Weights of a small mixture-of-experts language model, trained from scratch on English Wikipedia.
Size: 11 layers, width 128, vocabulary 2048.
Experts: 64 experts in each of 11 layers, 64 SwiGLU neurons an expert, 4 picks a token.
Training: a variant of Muon for the experts, 6504 steps.
Below are experts of layer 7 (counted from 0) of a mixture-of-experts language model. Rows are named router (the router's row for the expert), down (a neuron's output weights, with its number) and show model dimensions 0-127. Each number is 128 + 24 x the weight over its row's rms, rounded and kept within 0 to 255.
Before each expert's rows: a language model's description of what the expert responds to. This comes from a sample of Wikipedia text that the model never trained on.

# expert 17
Pipes between cells in sports and election tables, spaces before vote counts, and letters such as r inside surnames, like Linebrink, Vandenbroucke.
router [125 111 119  97 138 118 148 172 148 105 118 102 119 150 162 126 172 104 132 147 129 106 142 102 148  82 138 126 115 110  92 144 139 140 182 107 159 128 149  95 142 111 166 177  94 156 170 146  97 112 141 175  99 135 145 119 155 156 117 108 111 146 168 101 148 171  97 122  95 140 176 117  88 155 133 119 156 135 120 146 138  67 137 121  93 131 159 107 119 142 129 126 107 157 108 166 149 107 138 129 120 150 125 140 112 132 140 108 119 126 128 104 115 105 164 159 122 124 105 151 107 158 129 169 157 152 122  97]
down1 [115 144  81 141 157 125 168 172 156 103 113 113 152 121 130 138 146 132 155 138 141 105 152 158 119 130 150 145 125 151 145  75 182 129  98 116 128 119 139 105 132 133  69 145 112 128 129 140 177 144 147  95 140  59 152 130 131 156 118 130 122 141  99 167 114 106 141 156  81 153 123 171 123 100 182 132 139 158 109  89 113 132 144 129 106  76 124 125 136 119 135 137  73 147 182 146 127 136 137 107 129 117 123 120 125 139 101 120 159 123 133 121 141 138 131 134 156 133 176  79 134 101 159 117 133 122 121 139]
down2 [120 156 146 153 140 116 143 131 112 130 103 104 139 138 163  80 113 186 158  72 118 141 152  75 121 139  99 164 127 149 141  97 152 105  77 142 154 120 113 118 169 167 136 128 134 148 120 124 161 132  81 143 125 110 149 117 102 126 128 177 183 144 178 131 127 152 146 110  89 125 100 143 123 169 134 115 151 110 126  85 167 125 136 119 149 112 138 139 115 132  91 152 170 131 131 147 144 131 147 117 162 149 133 160 167 155 145 153 114 133 136 133 129 125 124 152 134 115 129 175 161 128 154 149 128 128  87 130]
down3 [133 126 146  94 111 126 134 148 154 136  86 159 104 152 102 152 139 126 159 156 163 103  63 117 154 179 119 177 136 158 139 132 135 108 168 101 170  97 121 160 137 144 165 106 112 144 102  98 119 160  86 153 116 107 120 151 161 137 140 161 136 149 113 122 149 139  98 115 159 133 184 130 185 119 100 118 155  98  87 111 152 152 150 128 125 120 143 100 137  95 123 115 112 131 117 115 137 138 120 144 121 113 150 131 122 154 110 170 109 118 183 116 131 117 151 174 126 132 145 126 130 158 149 118 126 102 116 151]
down4 [111 128 121 138 146 116 130 161 167 125 130 148 110 121 101  70  50  94 100 147  99 126 149 172 164 125 141 137 100 106 131 130 114 169 118 139  95 120 150 145 122 119 143  94 147 153 102  89 110 131 146 119  92 119 148 112 127 114  96 126 105  95 124 118 115 102 138 146 104 129 154 133  78  98 117 104 124 116 126 137 131 150 146 127 153 104 115 141 180 123 119 110  93 194 128 134 104 125 164 118 143 141 124 110 176 129 127 145 147 156 149 115 123 112  90 170 154 120 151 151 109 178 122 117 183 127 132 135]
down5 [148 115 112 123 114  80 158 141 100 123 144 129 136 178 140  80  73 116 125 124 116 174 101 119 106 130 131 111 143 123 145 157 162 121 143 140 149 122 123 141 123  98 127 100 179  79 153 119 178 105 116 160 123 137 123 141 121 146  92 110 155 109 121 155 103 100 133 156 133 123 159  78 150 138 107 101  80 113 120 109 160 127 116 165 115 129 139 105 105  97 178 129 136 108 141 132  98 126 121  97 120 105 115  93  66 138 143 108  92 131 141 120 130 105 145 122 132  55 142 116 135 133 151 140 114 152 118 140]
down6 [140 148  99 120 122  81 123 148 129 123 158 180 156 132 130 152  97 144 117 111 138 105 115 147 156 155 141  92 159 117 166 120 159  87 147 154 144 156 160 126 128 112  83 151 116 116 110 113 107 135 134 126 133 104 128 107 128  97 125 147  98 154 117 139 184 160 135 134 154 137 132  99 138 159  89  98 160 161  59 107 115  78 116 116 113 121 121 112 111 134 103 112 135 145 123 138 127 141 121 115 142  99 127  45 119  99 171 134 133 102 117  98 122 106 120 112 157 179 113 113 119 144 164 142 122 151 110 141]
down7 [157 113  94  96 134 175 149 133 111 129 151 180 141 148 143 166 123 103 127 116 137 192 158 158 128 142 149 145 117 148  88 146 139 122 123 152 138 138 101 134 147 125 143 117 158 145 151  92 144 151  82 130 112 109 135 147 105 109 132 126 131 106  92 143 113  95 105 103 131 161 129  94 136 130 108 129 133 152 169 104 115 123 113 154 134 160 117 116 165 134 153  97 137 129 138 150 143  99  92 122 119 147  95 106 177  97 142 123 133  79  75 177 131 118 151 113  80 128 118  88 122 135  72 154 114 101 149 129]
down8 [139 129 110 165 144  89 138 121 132 109 139 115 111 147  94 155  80 133  92 135 176 118 151 125 120 112 126 125 132 101 158 131 101 180  91 126 116  94 124  97 142 111 127 131 146 135 114 132 141 110 117  93 122 141 108 118 142 117  72  92 112 160  76 122  98 122 137 137 146 139 146 133 154 159 130 112 127  84 139 103 111 118 146 119 131 157 123 136 142 151  69 141 120 121 110 107 139 124 104  80 110 163 196 105 110 105 150  98 118 114 119 143 110 165 121  73 123 137 170 112 138 136 170 174 108 163 117 130]
down9 [150 119  98 133 138 140 136 160 137 149 113 117 121 103 133  55  83 106 120 142 145 146 128 125  79 102 163 159 111 120 116 131 127 132 170 112 123 142 179 102 138 122 156 152 162 130 155 156 149 131 117 110 144 136 122 118 138 119 142 102 155 156 109 105  83 128 158 106 139 133 178 130 118 110 112  89 173 159 121  73 120 136 130 120  92 144  98 121 124 163 129 128 105 129  98 163 140 165 136  99  67 123 162 105 147 127 136 136 129 153 119 129 149 103 114 126 166  81  99 122 149 161 161 130 152 154 106 115]
down10 [112 142 147 141 114  94  98 122 140 141 136 131 116 107 141 126 123 126 148 120 103 163 118 111 228  90 118 138 113 133 139 140 121 107 132 138 132  97 117 136 143 144 146 113 157 144 150 187 147 156 115 123 113 160 134 163 151 146 137 134  97 129 117 112 102 136 129 169 110 114 141 148  90 140 131 132 166 151 145 136 127 107 142 160 102 139 118 125 105 139 155 102 121 110 105 133 161  90 106 114 153  99 154 189 151 143 124 105 160 153  45 103 128 101 144 143 164 159 107 118 113 152 127 104 109 151 146 162]
down11 [ 82 118 150 142 142 122  58 132 142 140 119 113 114 116  90 156 170 135  89 104  82 100 130 129 127 159 119 140 104 129 164 155 153 137  72 118 144  99 115 133 120 140 118 108 118 131 154 106  93 173 132 134 139 130 135 140 117 136 141 115 133 137  91 132 100 156 159 126 140 123 137 131  86 101 110 133 128 119 147 139 106 131 138 109 185 122 127 114 135 138 195 152 112  80 111 123 103 182 126 136 170 117 127 157 152 141 136 108  87 114 144 114 121 139  60  84 120 103 114 121 122 124  94 129  94 132 150 119]
down12 [159 150 179  94 166 126 127 132 165 116 130 158 161 134 143 166 153 105 115 115 187 125 111 134 106 130 162 149 118 164 107 123 127 124 166  79  88 109  96 158 123 122 116 151 114 148 154 129 142 128 114 123 134 121 115 132 155 112  83 155 118 165 166 135 178  77  93 127 129 111 146 140 118  99  94 120 126 100 122 117 145 101  69 134 119 153 149 135 149 156 123 168  93 161 128 141  99 112 141 141 160 102 125 137 147 124 125 120  99 154 188 104 147  98 126 137 134 122 130 158 125 108 132 123 134 114 123  83]
down13 [ 81 212 106 159 113  88  94 108 155 114 135 133 115 146 138 134 165  91 121 120 114 122  81  80 133  80 127 127 141 129 127 100 139 117 136 145 101 121 122 118 107 123 142 155  70 105 108 114 133 125 111 129 107 149 142 122 191 140 106 148 148 141 108 111 137 102 132 110  66 113 110 112 143  94 154 138 134 138  91 119 157 163 119 125 141 137 128 124 157 105 143 148 116 145 130 120 143 164 114 119 142 149 172 140 126 147 110 161 182 129 119 137 112 117 138 139 181 147 115 131 101 122 136 130  98  84 126 104]
down14 [155 150 125 170 131 140 130 103 140 116 100 122 132 103 142 142 133 128 130 106 150 131 165 122 147 142 124 127 162 125 159  84 106 180 112 113  94 155 125 123 115 114 160  87 142 152 100  97 145  83  93 104 114 154 115  72 115 107 108 141 148 140  91 122 165 110 125 131 136  93 124 125 135 109 157 121 153 121 134 138 134  91 105 107 122 157 117 150 137 135 127 163 174 150 161 128 101 154 128 170 121 145 127  50 188 121 116 130 146 104 176 129 153 145 137 133 157 117 127 126 111  95 136 164 163 158 132 104]
down15 [103 107 137 105 176 120 121 147 126 119 153 120 103 138 118 149 142  87 129 117 162  93 145 118  94 110 131 128 134 110 149 110  89 135 159 110 134 147 140 149 118 165 120 160 155 127 149 168 155  75 144 129 183 167 150 140 166 114 119 159 154 130 135 161 129 117 112 149 132 120 156 153  96 119 141 157 155 134 136 123 123 122  88 162  77 122 106 176 126 149  92 132 114 125 130 142 122 140 183 152  72 149 111 125 153 147 112  99 168 128 149 156 131 105 116 145 147 132  75 170 115 108 134  97 141 103 135 102]
down16 [120 127 126  77 113 164  81 139 152  86 106 133 132 118 163 116  69 126 104 152 139 159 144 154 104 117 145 120 114 129 106 117 115 115 133 143  56 126 124 141 136 103 163 125 118 122 106 125 137  89 132 134 140 163 125 161 160 149 133 149 124 139 112 148 129 123 118  91 107 161 135 115 161 107 126 112 129 108  74 109 150 178 120 133 160 118 135 174 165 120 131 159 123 166 167 112 134 122 158  83 136 126  80 122 125 166 138 122 116 134 119 134 132 161 126 123 126 140 155  61 128 121 177 125 100 107 155 128]
down17 [142  82 160 143 115 135 128 136 145  80 131 126 126 158 169 122 140 112 149 125 115  82 171 128  88  95  91 145 155 172 153 116 103  96  76 126 163  95 132  78 153 108 154 152 151 126 152 156 114 148 150 108 128 161 103 102  88 149 128 105 167 120 157 119 134 152 135 122 109 128 120  80 170 168 118 153 171 103 103 135 125 133 122 137 126 126 165 106 100 106 157 141 122  96 100  95 128  98 124  99 111 109 107 124 161 138 115 150 108 139 117 139 140 129 150  92 166 128 129 141 120 144 136  92 118 151 131 121]
down18 [119  93 125 141 145 143 133 154 148 122 119 135 137 125 114  89 186 121 106 127 120 120 140 104  86 115 110 134 106 102 114 110 133 155 119 119 198 134 129 148 121 133 152 127 107 143 109 154 156 165 134 152 163 124 150 112 135 145 121 131  92 128  87  82 134 120 136 105 114 122 166 100 108 137 122 128  66 151 138 117  93 110 149 100 129 176 160 160 114 185  99 126  92 138  95 144 148 122 155 126  82 131 104 102 123 137 110  85 176 120 116 165 145 143  78 149 120 148 105 128 134 135 157 165 128 136 108  99]
down19 [133 145 111 157 102 133 108 109 121 184  99 105  75 158 142 162  86 137 139 171 149 113 154 130 136 120 103 121 110 127 122 134 132 132 177 144 112 102 139 135 123 103  53 126 156 134  98 156 108 131 150 102 135 127 135 104 142 129  93  99 150 136 153 100 163 161 109 125 123  82 114 132 151 123 153  91 114 138 132 149  98 141 152 152 101  63  96  99 159 163 129 167 173  88 127 127 123 142 123 124 113 102 101 137 140 128 114 143 130  96  92 130 107 151 133 139 142 111 116  85 136 119 129 115 111 135  85 143]
down20 [ 74 106 142 160 107 116  83  86  83 116 173 126 127 131 170 139 120 120  76 117 131 140 103 161 123 157 127  99 115 112 146 158 107 172 133 130 128 156 138 142 133 169 133 179 105 114 124 141 144 100 135 120 159 127  75 116 128 182 150 123 133 108 113 137 149  86 143 154 122  96 123  76 103 113 113 148 146 149 150 146 109 123 129 129 137 131 146 137 161 123 145 124 111 136 108 167 137 114 108 150 117  93 145 110 177 101 168 158 161 129 131 120 110 103 118 134 119 101  82  98 121 139 128 144 100 111  88 136]
down21 [138 151 110 109 134 129 105 134  99  87 113 106 118 111 126 136 126 129  86 135 132 179 126 154 193 106 107 108  91 126 141 159 171  90 155 143 142 132 125 150 105 163 146 170  92 143 146 104 103 100 130 109 122 136 124 100  99 129 127  76 140 131 135 102 109 136 122  77 105 124 152 130 150 124  86 126 123 166 100 140 112 118  96 152 169 127 119  86 109 119 145 111 140 131  89 129 123 150 139 134  97 124  74 126 106 166 152  90 115 157  92 115 113 152 116 193 159 120 136 113 137 145 150 136  98 127 121 130]
down22 [118 121 134  94 131  90 156 128 143 151 132 151 118  79 133 126  96 124 164 134  97  92 164  88  97 102 133 145 108 103 116 106 114 114 122 164 129 121 114 131 106 118  51 160 122 117 129 122  94 117  97 111 119 136 151 125 125 112 144 119 146 176  97 126 119 105 121 128 112  95 115 116 126 153 118 130 137 123  82  94 107 116 116 120  99 164 136 113 115 189 138  88 128 124 105  85 101 101  85 191 110 103 115 111 169  98 110 160 100 132 115 148 126 104 101 126 118 158  92 146 127 156 132 118 129 159 146 104]
down23 [113 130 131 156 146  80 103 126 111  93  87 151 151  97 126 118 138 171 133 126 169 121 147 165 101 152 137 113 133 141 109 146 112 135  93 113 129 143 130 136 115 142  98 117 124 125 171 124 134 108  90 153 125 126  87  94 104 117  98  85 134 136 135 164 163 131 113 110  98 165  94  95 155 141 137 134 136 114 134 162 150  90 131 154 158 128 136 120 111 101 159 104 155 129 128 121 140 115 112 128 124 134 164 161  72 142 115 133 108 123 185 143  77 121 114 160 121  69 112 158 161 101 161  92 149 120 150 151]
down24 [114 109  85 108 142 145  99 136  92 120 138 157  85 130  90 125 135 115 110 116 134 112 147 111 147 119 136  97 152 159 126 122 100 124 158 125 177 153 153 118 122 111 141 105 159 128 122 122 171 120 110  86 149  94  85 174  80 154 128 121 106 147 147  95 164 132 108 136 135 110 127 128 166 124 114 112 139 109 104 176 171 102 121 107 100 164 139 104 153 106 143 145 167 176 110 125 169  99 116 139 109 150 117 134 114 139  87 152  99 121 114 145 137  93 123 159 154 113 146  93 144 166 119 114 164  94 102 116]
down25 [ 97 169 151 163 153 136 154 102 112 116 146  87 129 142 148  95 102 107 137 111 170 122 131  94 135 138 134 153 143 153 118  89 156 145 115 136 160 177 148 114 113  82 122 150 131  78 138 118  99 132 117 101 146  68 161 129 120  93 136 138 123 147 139 194 130 132 114 133  92 108 147 128 120 103 125  95 117 109 142 123 123 136 131 174 117 172 156 134 128 149 115 113 114 100 157 106 131  93  90 133 147 106 122 122 113 117 101 165 161 116  86 153 129 106 168 127 104 156  95 146 112 139 111 118  80 116 118 103]
down26 [109 124 109 131  64 161 174 140 158 104 117 115 161 148 139 121  85 152 159 120 127 128 139 110 119  90 176 129 110 143 140 154 134  99 129 132  90 137 139 139 141 112 109  97 131 131 139 149  71 143 120  80 113 119 155 124 118 146 149 146 143 129  96 106 132 103 146 102  89  81 121 124 141  96 139 136 126 146 188  90  78 161 109 145 134 113 130 133  83 129  93 174 128 158 100 147 144 105 136  98  97 110 147 112 111 111 114 122 154 130  75 134 136 127  95 138 148 130 122 146 117 149  89 119 125  94 148 116]
down27 [158 126  88 141 157 144 148 152 146 137 118 119 104 120 123 123 160  92 111 171 131  93  95 184 109 125 134 162 181 140 142 110 151 141 180 160 169 134 127 117 124 109 139  70 136 124 132  92 118  84 182 143 142 115 148 105  82 107 125 121 140 121 108 123 118 125 120 182 148 121 116 138 131 148 113 164  83 140 182 128 172 154 110 117 103 159 158  96 186 138 144 127 114 136 141 144 113 134 112 151 160 123  86 113 127 147 116 125 116 107 107 115 124 146 135 115 123 123 129 140 110 144 121 131 157 108 133 165]
down28 [160 131 127 109 151  97 114 167  85 156 109 145 106 143 139  86 132 122 142 128 140  85 132 144 157 159 144 121 135 113 112 114  84 174 115 106 158 109 133 139 142 133 148 151 127  92 150 122  95 109 160 152 141 133 174 149 120 124 108 176 119 150 135 159 156 137 119 168 139 167 114 121 135 155 114  92 161 139  98 148 130  94 138 145 104 174 148 149 141 140 134 123 137 125  92  98 143 137 132 148  77 113  96  94 119 134 131 144 192 131 178 149 131 121  92 113 120 169  90 115 121  89 112 154 124 162 122 145]
down29 [108 120 143  86 131 158 116 146 126 188 169 130 138  98 128  79 111 136 155 153 142 109 114  86 125 102 117 115 114  91 122  97 181 134 114 111 129 107 132 150 150 108  70 117 154 100 169  93 148 188 115 134 129 134  91 115 150 114 103 169 137 112 121  98 126 118 128 112 100 128 118 125 118 154  69 154 140 113 126 118 138  96 113  78 154 139 134 156 104  90 141 131 128 140  97 138 132 124 136 142 117 165 146 179 129  95 140 126 102 161 134 126 130 137 114  99 104  87 135 124 145 106  99 151 112 100 106 132]
down30 [138 109 181 107 128 133 126 142 135 126 150 168 165 121 106 116 113 155 106 107 102 119  77 176 127 115 126  98 117  92 150 156 145  91 121 151 101  99 115 126 132 119 103 113 136 131  99 124 117 105 103 142 136 115 118 112 121 117 142 156 138 127 116 124 143  87 134 109 144 115 210 121 115 100 165 174 166 129 125 132 106 130 187 134 134 154 120 144 129 140 133 128 132 165 119 130 108 125 130 131 128 124 131 175 152 103 108 165 143 135  95 150 121 136 114 152  97 105 129 129 130 151  93  85  85  54 174 125]
down31 [140  91 103 164  98 153 146 135 149 142 163 132 142 113  74 153 132 105 132 176 135 120 109 122 119 100 144 106 189  86 118 110 178 127 116 149 163 131 151 116 128 123  97  82 107 125 133 126 128 128 159 126 121 116 147 113 136 138 160 137 120 191 118 142 104 132 168 102 120 135 114 129 111 156 144 151 104 162 108 117 130 129 111 134 128 140  94  86 154 122 150 179 136 137 179 117 162 115 141  99 120 118 139 172 131 132 132 141 119 132 138  67 150 141 139  97 128 154 146 113 126 142 170 109 121  74 147  98]
down32 [136 122 120 116 151  93 125 122 127 171 144 148 139 131 125 170  93 168  99 154 146 104 128  84  98  88 127 143 121 158 112 166 104 147 165 124 127 132 137 127  65 100 157 146 148 139 129 138 108 166 137  87 139 130 138 101 165 109  85 128 123 132 137 129 132 124 107 115 124 148 117  95 145 167 150 121 124 111 138 125 128 164 113 125 161 135 179 138 121 159 107 163 124 127 103 107 134 115 138 109 126 118  87 173 140 182  91 145 137 146 157 162 102  82 158  79 149  94 108 121 106 143 101 154 134 121 135  93]
down33 [152 131 145 116 150 110 133 158 104 155  99 132 165 124 114 126  98 104 131 114 107 170  98 111 154 117 133 117 142 103 146 134 126  99 118 127  85 117 131 119 140  83 151 110 148 123 146 102 126 140 141 127 154 125 130 127 120 114 140 142  82 121 144 139 153 190 129 141 125 144 141 128  90 139  94 134 127 129  88 140 117 157 143 148 175 138 137 173 108 118 145 154  88 154 125  98 146 140 184  88 105 113 125 102  94  45  75  97 148 121 120 130 171 109 179 120 116 144 128 159 123 142 140 141 124  86 155 131]
down34 [126 150 147 140 104  87 137 155 156 124 134 127 136 107 129  89 158 108 117 189 148 104 149 126 138  87 111 132 109 132 100 131 155 145 111 134  83 109 116  91 141 129 153 140 100 110 144  95 126  88 114 141 113 138 131 147 100 151 136 124 110 131 118 177 106 129 147 156 180 161 133 118 143  84 167 162 109 154 112 106  83  92 147 143 115 168 118 136 133  89 151 118 140 137 155  53 144  83 121 110 140 146 123 139 144 129 154 103  75 141 114  67 125 122 122 152 131 139 142 115  98 124 124 130 128 132 144 104]
down35 [112  94 137 117 106 140 129 126 125 141 161 136  68  86 160 132 117 108 135 112 101 132 122  98 101 152 117 150 164 109 157 139 100 132 165  78  69 173 122 135 121 144 111 137 161 107 153 154 136 126 145 135 149 144 102 148  88 145 117 117 116  83 136 131  88  90 113 115 139 135 161 146 154  81 101 115 118 113 180  86  98 111  76 134 159 132 119 140 133  88 124 149 133 144 150 132 108 123 152 131 145 161 108 144 108  71 113 143 122 116 112 126 126 118  78 156 120 146 108 130 110 113 113 117 158 128 159 140]
down36 [127  84 159 133 131 139 153 116 148 191 143 123 136 128 126 122 131 125 137 174 117 102  94 164 159  97 156 143 148 167 123 139 117 165 113 130 124 128  96 124 105 135 118 160 127 159 120  89 139 128 116 162 152 112 113 105 150 133 174 161 105 138 150 174 124 134 135  92 146 104 111 161  77 127 169 120 162 142 122 155 116 117 136 100 134 164 110 170 167 129 120 131  88  85 143 134 115 146 139 128 147 136 185 143 130 139 159 128 132 113 146 103  96 163 103 145 129 125 116 148 107 147  97 165 108  99 183 118]
down37 [155 125 111 106 110 163 132 117 166 140 108 177 144 137 132 123 142 183 136 155 134 141 159 113 141  74  79  80 176 155 137 109 150  79 134 118 108 120 122 128 108 146 130 108 111 135 114 127 128 105  74 144 119  94 150 106 110 166 121 132 101 133 134 170 137  97 141 155 125 134 162 125 141 140 135  85  92 142 121 124 119 131 149 138 139 106 108  93 110 140 113 146 137 116 110 108 133 154 127 111 128 106 150 115 100 138  96  96 146 151 126  92 103 149 134 107 128 119 112 171  47 177 111 157 126 138 146 117]
down38 [ 84  89 156 113 161  83 119 117  87 147 116 103 131 119 108 137 137 109 131 107 139 106  98  92 124 120 100 153 132 141 148 168 118 115 137 129  82 102  97 130 133 150 139 116 130 144  90 155 111 123  99 165 156 196 123 145 110 100 140 135 137 105 130 122 166 124 123 144 122 167 160 135 122 134 139 147 184 138 139  92 137 107  94 112 118 119 117 144 160 131 134 103 143 113 120 104 169  86 115 110 120 135 133 126 108 152 105  65 142 101  89 127 124  85 101 106 145 151 169  84 102 107 104  96 141 135 114 126]
down39 [110 111 132  84 108 131 152 129 118 148 104 127 172 123 115 118 135 126 121 124 125 114 133 142 145 168 169 131 131 105 120 129 132  94 153 156 144  73 129 170 159 117 144 170  82 115 152 158  93 140 161  93 112 124 142 148 114 125 105 114 122 128 146  92 120 133 150  99 154 157 175 163 105 136 157 150 104 129 140 170 123 133 147 112  95  95 116 109 141 156  97 126 153  72 102 145 122 168 151 167 120 150 112 109  69 121  73 125  91 109 104 130 134 169 142 139 115 122  99 122 112 155 119 126 132 167 112 126]
down40 [152 127 134 156 115 123 113  98 117 112  97 150  99 119 143 144 114 112 155 111 102 114 126 101  85 139 151 144 152 136 128 145 112 203  89 145 135 105  82 115 125 141 142 122 122 175 136 123 120 101  95  83 122  96 139 118 110 148 124 121 113 110 163 115 107 112 142 101 114 172 115 127 119  76 136 104 140 128 120 125 166 155  88 111 152 179 176 176 123 131  66 160 124 160 107 136  78 140 123 131 154 139 165 129 119 108 149 115 163 168 130 131 167 127 104 101 116 134 110 108 148 127 137 138 120  99 125 133]
down41 [130 132 120 126 143 145 155  99 106 138 157 129 110 164 132 125 122  72 119 180 148 131 168 154 128 135 128 151 127 141  80 139 145 132 154 132 151 123 122  71 155 122 122 131 158 152 113 124  96 163 117 109 116 106 109 111 168 138 173  72 137 126 128  99 128 113 117 132 131 124 114 128 156 118 100 163 133 109 128  95 132 157 106  78 196 119 163 133  81  94 181 105 100 116  98 144 133  91 108  84 151 123 119  98 145 154 139 123  90 124 174 109 109 106 136 139 119 124 138 138 125 103 109 157 120 128 121 152]
down42 [142 153 159 148 154 115 176 147 121 142 156  97  95 118  83 132 142 125 148  78 116 136 139 112 167 107 139 129  86 137 142 140 157 124 127  78 138 164 134 118 128 121  93 102 111  98 116 139 115  97 119 141  98  91 144 132 139 108 114  60 127 168  86 138 113  99 113 100 169 100 161 117 151 153 159 136 128  83 127 145 124 129 116 123 143 139 155 111  91 145 102 151 117 131 173 131  87 108 138 149 150 132 152 131  98 138 134  77 120 120  98 141 164 124 119 106 129 125 161 136 157 164 103 133 122  89 111  99]
down43 [115 129 114  57 105 105 100 158 152  62 161 158 136 121 136 111 124 169 128  94 149 134 154 150 133 110 109 116 140 124 143 110 160  84 101 103  94 151 171 138 153 141 146 118 146 122 168 107 167 108 175 190 136 149  97  93 147 108 137 129  95 143 132 163 148 112 117 140 139 163 100  90 125 132 120 115 132 125 163 134 133 118  96 156 133 129 142 138 164 120 114 108 119 163 113 151 133 105 136 157 144 135 131 125 128 150 134 104 122 109 116  98 181 116 138 155 117 107 139 137 140  76 124 167 125 121 108 108]
down44 [161  97 113 134  95 188 141 123 134 139 130 146 157 127 105 138  70 138 123 142 128 107 161 107  90 123 156 145 118 122 177 141 116 150 128 105 135 138 155 130 122 147 146 111 149 115 113 175 142 142 106 139 114 129 103 120 135 153 104  73 131 120  98 112 159 104 150 129 141 148 148 140  97 140 171 170  87 159 127 119 113 110 144 168 118  91 133 144 120 120 152 155  99 110 106 153 181 113  96 122 123 127  95 156 115 145 104  69 116 130  93  94 135 121 143 106 154 130 142 120 131 130 134 112 129  58  91 101]
down45 [113 166 153 140 186  98 163 123 107 166 165 141 110 163 131 144 131 127 106  94 173 126 141 162 106 109 198 129 144 145 136 167 176 135 114  85 130 112 161 121 131 100 143 104 148 112 132  98 154 152 118 129 125 125 114 142 126 120 159 105 109 127 121 134 151 138 106 104 119  93 135 136 141 100 134 193 134  98 185 138 126 152 133 133 139 128 155 143 173  99 114  82 165 120 141 138 102 118 109 116 155  93 112 118 144 112 115  85 104 123 130 126 135 120 125 150 131 108 129 106 148  89  91 113 142 141 150  93]
down46 [140 122 124 186 117 137 140 158 131 100 153 104 143 102 108 130 136 167 138 134 160 139 115 133 120 103  98  96 145 165 122 138 125 137 122 142  95 108 125 140 134 129 149  85 158 135 159 104 113 125 163 188 125 156 160 151 122 102 141  92 157 118 154 134 154 104 137 132 105 164 146 153 140 131 156  95  87 135 115 148 140 129 137 101 121 175 148 167 142 134 184 117  93 131  97 165 115 121 143 111  86 109 114 106 156 174 133 133  92 171 150 143 139 131  97  98 107 132 136 137 121 104 177 115 140 138 117  74]
down47 [121 152 140  86  91 123  95 160 134 134 138 100 102 136  78 133  99 163  97 109  91 110  93 125 162 122 161 146 150 172 109 137  57 129 104 125 121 109 147 105 140 130 121 111 134 117 113 124  97 115 122 140 181 113 133 126 140 147 123 117  93 169 113 124  95 116 146 108  96 112 134 109 150 146 137 163 129 112 103 126  89 148 143  95  86 115 115 146 114  97 132 128 141 149 169 114 113 168 146 143 123  95 101 120 123 140 128 155 136 117  73 114 122 106 118 123 128 204 150  99 112 112 128  92 159 147 116 131]
down48 [128 158 163 182 139 126 113 156 108 150 137 108 125 166 151 158 148 172 135 110 172  97 101 158  80 184  92 117 166 134 136 161 171 132  84 127 101 153 140 120 121 155 111 121 157 153 104 113 136 166 117 137 177 151 108 151 128  98  85 143 128 122 124 150 117 140 140 100 105  91 139  85 142 152  98 142 142 157 114  94 139 149 135 153 143 110 139 131 127 110 153 128 111 124 121 150 122 131  96 138 157 132 125 133 127 135 132 178 107 138 149 130 157 141 138 139 138  68  97 109 141  89 168 107 118 129 119 136]
down49 [113 177 106 144  74  88  89 159 112 129 120 159 134 130 175 135 132 131 164 117 148 151 123  92 164 109 129 106 162 125 148  83 120 118 127  90 154 146 154 110 146 104 113 144 131 134 131 124  92  85 128 119 141 132 124 150 123 103 167 126 125  94 108 143 123 105 119 132 151 133 102 148 122 109  70 142 112 132 139 132 168 144 119 144 178 136  71 115 106 135 113 138 138 115 166 158 123 115 150 138 141 108 129 106 108 156 163 129 150 135 105 160 147 143 128  88 114  81 147  90 105  97 157 139 168 103 114  86]
down50 [129  88 166 109 119 134 115 105 166 124 159 130 148 131 137  58 105 113 133 179 148 140 175 140 127 143 121 164 128 122  98 115 122  92 134  90 167 150 107 172 148 132 132 103 126 100 126 114 102 119 151 120 111 103 137 123 156 117 136 162 111 124 174 177 168 148 146 113 134 144 148 137 164  90 133 121 166 155 122 133 123 114 118 129 113  96 130 123 146 165 102 166 134 121 137 163 164 136 141 130 136 149 160 137 161 166 122 180 173 114 128 132 117 125 188 146 134 125 131 121  95 151 108 123 135 168 123 108]
down51 [ 96 129 155 142 168 123 121 127 166 128  97 116 174 124 139 145 122  94  98 110 143 108 170 107 116 122 178 137 153 158  90 155 120 151 134 164 117 107 120 147 117 105 152 118 115 106 128 142 109 142 117 111 128 171 126 154  82 145 113  79 112 124 154 119 118 152 133 104 157  72  77 110 110 157 112 103 135 123 158 114 158 160 140  99 123 111 134 131  65  95  98 134 117 118 147 113 126 164 131  95 108 103 132 111  96 132 126 127 139 118 123 173 101 121  87 150 105 124 109 113 113  99 123 136 116 146  80  83]
down52 [152 120 146 135  93  98 116 100 107 138 115  69 155  83 151 104 126 149 132  99 127 144 170  80 103  58 149 116 174 144  98 130 117 156 149 136  94 118 132 142 126 148 122 118 128 156 127 139 114 168 135 143 109 117 121 137 136 123 163 141 159 174 125 135 135 117 100 139 114  75 122 109  56 149 127 155 146 148 111  99 144 163 136 119 161 119 106 119 132 141 148  99 122 104 124 148 131 125 124 124 159 139 175 103 111 112  89 145 110 157 113 141  90 111 127 132 132 168 124 112 130  69  97 127 159 125 130 128]
down53 [130 122  90 128 111 123 132 156 133  81 111 122 141 146 156  95 156 127 102 137 121 145 162  91 169 164 151  90 124 126  79 157 128 110 115 116  94 144 158 126  84  87 113 161  92 124 130 123 148 129 117 146 132 129 133 104 111 117 171  62 120 132 153  88 151  86 138 109 127  79 131  90 143 135 117 146 119 123  79 110 116 142 113 150 148 132 159  96 124 137 167 126 125 133 169 153 101 140 144 158 129  72 141 128 169 148 140 121 185 109 108 152 127 113 136 150 107 113 114 128 137 128 128 153 109 146 132  90]
down54 [ 93 136 123  78 161 133 131 130 107 161 143 113 123 141 140 124 134 139 100 108 146 140 137  97 150  94 137  82  93 135 132 107 120 127 110 150 108 138 113 120 117  91  97 158 142 145 135 129 129 128 145 173 139 130 106 136 145 104 162 144 131 121 124 146 127  90 139 149 115 120 137 127 141 148  82 123 159 133 120 148 101  69 178 149 132 105 167 152  84 108 151 101 120 120 136  79 161 142 111 100 140 129 141 125 160 181 135 104 145 103 131  84 126 178  83 112 166 119 114 107  99 101 102 197 128 127 150 115]
down55 [ 90 155 107 113 121 132 173 167 141 164 126 146 133 131 108 130  86 157 140 122 129 109 175 111 146 144 160 143 142 149 114 112 133 209 116 171 136 133 139 127 151 124 146 155  82 163  91 137 121 164 136 106 137 136 168 111 134 142 111 101 130 157 113 102 117  95 160 167 143 131 105 124 122 135 101 122 154  94 135 151 130 153 119 117  94 149  98 131 133  99  85 124  93 127 154 136 128  89 127 156 150 114  92  85 113 124 149 112 142 118 136 167 100 131 146 108 150 120 105 112 145 113  86 118  91 132  97 175]